Below are experts of layer 2 (counted from 0) of a mixture-of-experts language model. Rows are named router (the router's row for the expert), up (a neuron's input weights, with its number) and show model dimensions 0-127. Each number is 500 + 50 x the weight over its row's rms, rounded and kept within 0 to 999. Numbers have three digits each.
Before each expert's rows: a language model's description of what the expert responds to. This comes from a sample of Wikipedia text that the model never trained on.

# expert 22
What it handles: Album tracklist formatting. Hyphens, colons and quotes in album track lists and personnel credits, plus music word pieces such as voc-als, 12-st-ring, 3:.
router:444481473512418473499533439489456547535526510594467518479482483549515504438566498458440545555465490475549380529430427567509470496528498513598439498488600545565585562419407553547461579522522478506516545560465518587555460477514491461512552478474567556535416588539536491449526488534472562457495489454411531507606505561511443448442623502538433557436486408517547465441488481586502503447435
up1:430468462487513435521499482444580446495487390505513420585519477517521504474494472538512423489483418453476464514490594442488493451531544420545543453566464485500447523458553526438445469522542468431488602501549469590540499536500584460557524503559460506479547375473502463391533429553537505480507454494424488530575506565573457527416500497417392536565439405450572414526528526516494577542427

# expert 17
What it handles: CJK bytes and tables. Chinese, Japanese, Korean and Bengali byte tokens, and pipe and blank cells in election tables near Democratic, Conservative, Party.
router:525496547397541492553516542421450592448553505474543509555570509564510455514534550571498536423478484488504556430521453519423453438470558428518410557466448495514447467509479491554514567428478503581499512569535436586406538530469521597535449530518549554469544451569505522554570568412548460552503533498502549457394446399407487483560447511529419454428395516531544464575528467489506500520487
up1:475528490468532520398605498556533464610523459500489552429497486491561487525547530513484456529510447459513539537488446447522517500412513532497592424486532585524471600550540488403542510516581405387442526498425517501489517442587528424450442472538499405516424439456485520564581531508525569428406534386525469587495524519508486563504494459509546489492501578502527455597441436500531574523528

# expert 11
What it handles: Mid-word name fragments. Single-letter or short pieces inside foreign names and words (Bod-h-isattva, Tach-in-idae, Zam-or-a), plus either, neither, himself, him.
router:515551495483536478524464498467499553525532438468562513498532500574502519476499493485451482440525520398480546446509447554507482536466534523504548478510438480566438538526441542508486550402510425518497539545469516607379576504507507519546564516479589482447581498448495619458534517474479488506573506513525563399296459538426523465563548531442408438489587487552496460533545390483592519462502
up0:528519553544566505519523453514512403516527520561500496426489601533488572539548581446561524537485596533436615557505537533555502453453485466505441414467510484403441427467594431543455514396452553571448535455451519531560528489558523555497390558470461418557521476535453566503489531541533349501448497495527502484513451550561488537413485497556506534524457514498582520463440474478544523450419

# expert 49
What it handles: Government and politics vocabulary. Suffixes and words in political, legal and administrative prose, such as administr-ative, According, president, appoint-ment, conserv-ative.
router:584577515448493475512520571567482465526496416508497424454510515430423421514482490472547460537529453516551500530563577511514465516482491427499444387520574476489482429427598392525503551487488553505525528466528474432530548450406550502423434444478483506545564460488502558466596555505486483483506516502485460624548473402455421501550364475612459472558487537489562526590517528427465494521528
up0:386481484563503470502513540484454492575555529474602499467483530497461578618525480496453577464491499543422566504463488518476551430477566453549452496505532546535509463431465471473556587495543527449501556514540484615477517513462569541543444550511546543508431579461609494589567491588512558557478477493522424452506445545553572503473539472486516426477440432536528614436560545458418436462596

# expert 53
What it handles: Year digits. Digits or chunks of four-digit years after 19, 18 or 17, often in parentheses or date ranges, such as (1943), 1973–1988, 1887.
router:530553494455529469542450439440517567531539414469551549507491555594555452491490470479468629423460466472476521410526530393456465458482529518486530513511448596554545477525531568570529445546482421559484575557541474560414520505435562476505458561477534567474566475575501521551541541584506592446577495458461534569437465462513449469535362502479433586421522477527521479536484435455567520531510
up1:507548513466571503435510474527399513475538450462481404436444425543499530452445463401591475449480520526486558463463560416459497495503559454538558430480432472508614425455483487453534506475459569450439481481459484453458486491544500584555491520491492482565575440571483448467521501584411506528482475543449493403454569505435447541463505579404431491399499481559574477610457556438457468491543

# expert 37
What it handles: Past participles and verbs. Past-tense and passive verb forms after was, were or he, such as used, published, built, sold, erected, opened.
router:594581503446503436570464515459492515457521477489530487438461489457449411562489525414552473548562526441542513546528564428557443497481452560526555561503529477444478552435566420519553465632505590439518539483492564510472542444468589493463562506565532489521583519536535622482550511406488497460496510481502481659442485408489447552472449474557558498478541538471541538606498455428499485522504
up0:525547607436491618494465501518511513525488516488536539505505571485389455518585522559565642472433452553558438478587540504444539485520564529460459394490454470576440471519480485467544421492455420586440432528502489427515554499529505482470543443519551535427488534484504497526533611450444519564523433437464487504561441482476380440542406521524546457495450470525496462521406553529539494448510

# expert 8
What it handles: Sports score punctuation. Commas, semicolons, dashes and score digits in football goal lists and match results, such as Uria 11', and 0-2.
router:559468538494515584528485554620463448482442480496563516577477551539576589462480493518464507463480452519391580459564583588458449463424425460539541493486455388546426455491516558545516579479478495573411469545566538499480518535542462580557464481601573441446484557585518519557501555501429460456457543434571512426453575501418488503573542541449485485513504520551552475526521468553459477503504
up0:500556499495389426459522510507570530473518478405422404462450431429581523447487512488543491533502536489472506498494515500457484492493421688579555450543456452553549503481558474536461416553470454470508558447462564513543450590510580515466462480508484409579482486450518490514532548513520490513523456454558435569588456562456514493437557486629492470564522413548436474530527559483535468547567

# expert 57
What it handles: English name middle pieces. Middle or final pieces of English place and personal names, such as Down-ing, Oh-io, San D-ie-go, Way-ne.
router:512517560510501437585535498394467601451500438421587534534551466512499489424506464498466454470498488372546527452549398532460466473516551505489573486545509565589434502419438523531440539467506502525584579578441514570441493585507550509462515573532569530473510510504491572467530529441519533474527553449498546405373456501445438513549531506444415450498565468577489488464575426478542455501543
up8:538417462441527493551501533494591466567476464530498443432431499552512505488514454476529467543543448613558476510522560433482449532483406553470548618540474553534449497511430538489485546485571491590512590462488429504571397435524513409445504465539505508459508591494540523495522417522578456473534419534386445559588539458451487514473486436510455423512451431488618504456453572489522467472456

# expert 28
What it handles: Law and politics word starts. First pieces of words after articles or prepositions, mostly legal and political terms such as j-urisdiction, Att-orney, App-eals, law, investig.
router:514486483437419434505474563505499462525516498487474535495494554551435440540585548463497535495494457524558538508487498534481435531570557440499484444568507530531568386481485463582533541534471545452503527470505495540579476546415506581448398496436515552509561510540581466483619581424554534525586488602493514573561531401442441555538433555615399512501419501460523518577534484504450467577487
up1:511447509513566535472476483572543474543591396542476404495527514459504555480459466599623504486519433518502569495433442466515448454493498435434387515530452567466478449455542455469585454392508399436501463555584448505465582528463440571514493503497522493497478394561581529522528477496563455526474527440555519459602501494502448547472387543478520542483432537551539471545491560552432508545486

# expert 51
What it handles: Past-participle endings in results. Past-participle endings -ed, -ated, -ified and words like known or Ret, mostly in sports, fight and award result tables.
router:528392525466507571515526543539465428448447462531540550545543592608515578491481569542492522585442431519420550494503510538515458460428473495589492508459599391527482556464488538487554596553441478509508470532594540486506553451583512529606550470583531522513501552478529580561477496553483556445420571455509522497544533469527563443420566504487528485403564492460513520412518461552498501509413
up0:512498485492522521508436514575506551472522556487460558425468503527487533500506584433480518546528513634426590591468477501499455487458548464476502490472545441519448407430501487444524493563485498506565460468467502538616600476440471434449480378402526439520442481493548496470542462564539499439527547437568481421473375602560592468493569434497480492533506464550497589453455495467426458562520

# expert 43
What it handles: Infobox and definition structure. Structural tokens in infoboxes, lists and definition openings, such as table separator rows, is or was after a title, and PubMed: labels.
router:445409482522457467480518482512532441484469555539523550488550475590558546544463519454544545508429572479373553487509442538473522501474498482447506549527561425418464509525454445438448415572488606487504472464468546547477553440507465503573535558586472464408487495410484521463506466477534410552479559529499556445455464482469587634457596460557547569477557499383435514502546446510529463429461
up1:485436514464430463438470569521525535513426488531455545520465524603532596493493456496485565468514456487523475490540495521492484486496424529525507490495436395524505611398472490552547545545579449572553579534572570477440467378609555511526536429421486432502457504545433507462428578516534533506533457605420510387434515498497495455578474506429469559533485500507496422459433516490550490405500

# expert 5
What it handles: Latinate word stems. Opening pieces of abstract Latinate words such as art(iculate/icle), Post(graduates), Pol(ice), organ, reg, associ, instit, Commun.
router:452567442477475528451449492425556469529534478448536498414510413375415396529457526485477514519537498528552510508510445481530500557530564456437514451552510418392503493494539406483455506432505520466499517438407472469539570469504527489472435501429505574503602546455509520485575536469525501525504504508516478625453504533451523525581363452589499522580519589479578519598590541487521484551527
up0:480476524547513460529407470539533441553582489536550458569570481528419503459456464477519500532545595566415487497437474586519424543469552503483468432503487586403555538536448504477554526394449423426467468571441531468531573476546435475454543542439588483452546446487582538429496551468561499447403450474484526528515542478593580531422432600477502516542494530489480587461510550556463485458476

# expert 42
What it handles: Biography infobox punctuation. Colons, slashes, "is" after "(born ...)" and labels like birth, (aged, Location: in footballer bios and career lists.
router:534421445504544558474533466528495555613479512548522577581574460558578576561414522529545541517378449505422556440549458536435544426464486490537587526557484500473496530487418475509517434552423575526517453467573504464491526483433398533569512516572526537400424486494440442513500498535533440448481474473544522467573565444553501503418583532482594479472524508478490516443525467577453528523420
up0:532548420519556539465494455492537545545588462385519480461479478378512455491424446551509400527489656477479539510444480472496512444417470509510451537525494452501367515497455461419538562599457494507446558445562529558566562435571512494579477456533525493552558488454451453530445505443476449552584569439452480488464523571453401480496430536528492477478506458479557483522469537536433531532441

# expert 40
What it handles: Clause punctuation. Dashes, semicolons, colons, quotes and parentheses that break or close clauses in prose, such as em dashes before lists, closing ), ",".
router:570541439434559415514440535476495582583505478511509465414432480487480386476547562435525461466490549459571462487510410508588473549448449468564550529401434544576501540543463521593472523513469547570501587486428528435498497520398533455390549544458512426371498512493530530545498522445455428511513431410520462565501506543444491512506475526473464472425529453575526565542484498484502536573513
up0:495476469558474531437552484477578501513491417521587583548528547440574598499439473569501509577466539389504532459455481568490503467436444563565460502466496536500492497555577460419498485469531502453505469408561413538482460494508583544552395540563500477554477582474574501548424458493478459447518479447530573519496507549573551540486610463531567433542455524583521441506599546450407521546538

# expert 21
What it handles: Pronouns and clause connectors. Pronouns and connectors in running prose, such as that in "so that", he, which, who, and, there, often before was or had.
router:531549483506508477526479531468488572518511449472548510493513510600498519471507501469456478472537520396488546467528449558513464520487548511520589474511459475567449506525448545515467528405501426543492563520466503579376595495484503487510561500490596480467584501466487616456542516453468480494576509514532611390300466539429518477569556527454395445497599464538475466512542409478569511472501
up0:516504453456505501536489413516537548483415440465481449472526413502520483586490521441511446478397538518601564544610550545498519519566524529469605518378524505507413447495472507564444486513515529568434549454423463477524510408474562560494429452520421427462516474560557496401464527522502583562622459496522439460532557511442420455502461562513496471541534436444550474534513511556459507543580

# expert 12
What it handles: Sports tables and scores. Table pipes, line breaks and score digits in football results and standings, like "0-4", "|---|", plus FC, League, DF.
router:513430567523511579523484559619453506494445503523494504533461548557561524408552447616544531465478421494468561514579527531473416499397475462513475549463436401563397501434480600551523561474512582596467474504615481502494450452558458584501432490593564458538430582584545500503531491518406431493430479448501532504495528544503458470532539478462525471530493444524527499568549502501544498510512
up8:497533502447468487440448460430472493556522491515508499482453541498453472446515386433419617572583441492470485534490462437482442505544533504568534482456476545571469551470560574483610417535503426550426548528473491517477518433607432440511558465547477470478608465567504442541372467525502481522566448454468500485476495487531437411517502473555521547588459612500552489514499470435484465477613

# expert 13
What it handles: Election result tables. Numbers, decimals, percentages and ± or − signs inside election tables with Votes, %, Party and Candidate columns, such as 23.3, −4.0.
router:570503496420491541466474542446530566533539478469491557572477495536531566518589489598431496461448480448505532439576522563473421495491520412515473501566428493542477424530552428500532611475448504428415556487426467510530518541464474514444383586455600594511495431554505611519557569381541511456489555482538485497450442510418533491586528513554471442503509498495523549564536464526425476485472
up1:512569611428528500498557426418593533495491497483541441454530433509537535540508420435573527512485515568594561556476417555526525439475444442487445530518440517457569533449497507449570465468461484481534501474451522538543513515500634541505453546520469430573485511508469528482484569445513542443488470561480447470540449534523404505421471426411547547581491498638481424472517550409601480474510

# expert 63
What it handles: Census and geography terms. Demography and geography words in census and gazetteer articles, such as His-panic, household, largest, Demograph-ics, and pipes in climate tables.
router:512593522510511522493622508432526589565492492474452499559483443513567531429467462531516452509451602484522530473534501592509434539553558430406519503517546404534436412428526426467465468511406512484436522364454456491563543566506435488528485586520415531500493524461513560504519577451449381541494500472519536503501485532510483458540400431574540493516499450551448531560562540514493586547547
up0:566567525478528591557508460515580475523561565441480486402437506461465483483554531552523468474462572556396540544499494551487557503481482470514385462514501499510467556565523522453607485556471398486493566527421569499509575400435461583494473495502397468442459434534498501537517590535538457620533513479606489458508413515434510529470538404518517481558526571426481481519514467557582505531526

# expert 55
What it handles: Central European and football tables. Diacritic letters in Polish, Czech, Hungarian and Japanese names, like Ś, ť, ő, plus pipes and zeros in football tables.
router:477484482513539611431565548496569507507549472576520511545480552526543565433584520620491476570564464542429569482434516582470558495393552511503385469529494471540449534500526572543572558458564503551435382557612453540435508536551501544559498495574538472489550444576495516532509520483463420590469533518524523432593458514437591474498534490461504489508491474531523473550524592518518509466547
up1:413453412407495486539515559499530513529456558579500503435552436589463548472495558580463495533491538559506474431543561441518568482560554448511587584477526534471468484517522436496442488530405543511470542476469524464427519488467449473552483464447533532431489563593461510462472598551571523557465562464477520464561509426475446569482498408630458555507417532594448530562412566486517445465506

# expert 46
What it handles: Word endings in careers. Suffixes and middle pieces completing verbs and nouns, often in sports career text, such as particip-ation, promot-ed, achie-ve, sign-ing.
router:578575516558569495502451512534476533531561420481523541478549549550453551453490504471475426489531401421512598513535455535580506485477498520544498435460442507541414537483512566497548522454507461504466526539551480542391569464437523532533608522513587511479558512503476585506567559522504505424533470575574545413344426477424548438554530474445495443475592576535550466475546435456514449534516
up0:486442425450481512575560495584456445464528561630504393551534491531483569431519531584529573457466513546438535487589503601440452465467426399473502473506399561544538482589490485476449575566518464572482529453491519543530504545569470627518507507475471460526455454549513477442524432483418433508446525511489470564484453402582464585474518508461498441486438518496425535525527536519451531498461

# expert 6
What it handles: Inner word pieces. Word pieces finishing everyday words, especially "ing"/"e" after "com" (coming, come), plus 't, our, ell, often near quoted speech.
router:461510483535501456485462470525479530489539523527551446506527466470509413418533452424415563494524498487567417468504455471534496461435592597494449513514552587522490546503417614575420567538563393515521581597489524518519434431505538553512504469434529500469535472485509518426474475539478565534476434424429485453462480555457444468552479555484398431402528382535567499442488439529593493535518
up0:486472483464413603493444484514470448497566489550477529551538566467445506561561479526462594501538434429550399497502483538396476519419502407533428433540501513584516491487508486541468458411489528521471457497558541468607470483525447510507475599457525445477454364524513457492587434451571519475464562506476546528521512498443510482413475441602503512456510605462501559595508478540451452570584

# expert 41
What it handles: Digits in result tables. Numbers and final decimal digits in sports result and statistics tables, such as 5.75 m, 58.85, and two-digit tokens like 50, 52, 42.
router:534488464460574560404460503524509540552549485466460550478489549487524572405532469544446516552463471482433538410489508512463550479452560539532463464517532440571411479523526499519545523445467354499431441459456513504483578492497430399603603480458538481515506492503458599572412582489435522430487530428561518403464489577498584488540435500481537475453565485582457439424554484545511473514460
up1:530527522423549514559456570520427496483564463597516487452424553523590543417551550486452526504501592453482494562430506569493587531437489539520487562552509438480482417459396488523459502425496534616561579504491460500509472511518550478520544495435588587469557547478469478496435545603575627464586481578482490492546459533526562561472459479487557451434488517464417525501541553455432539487506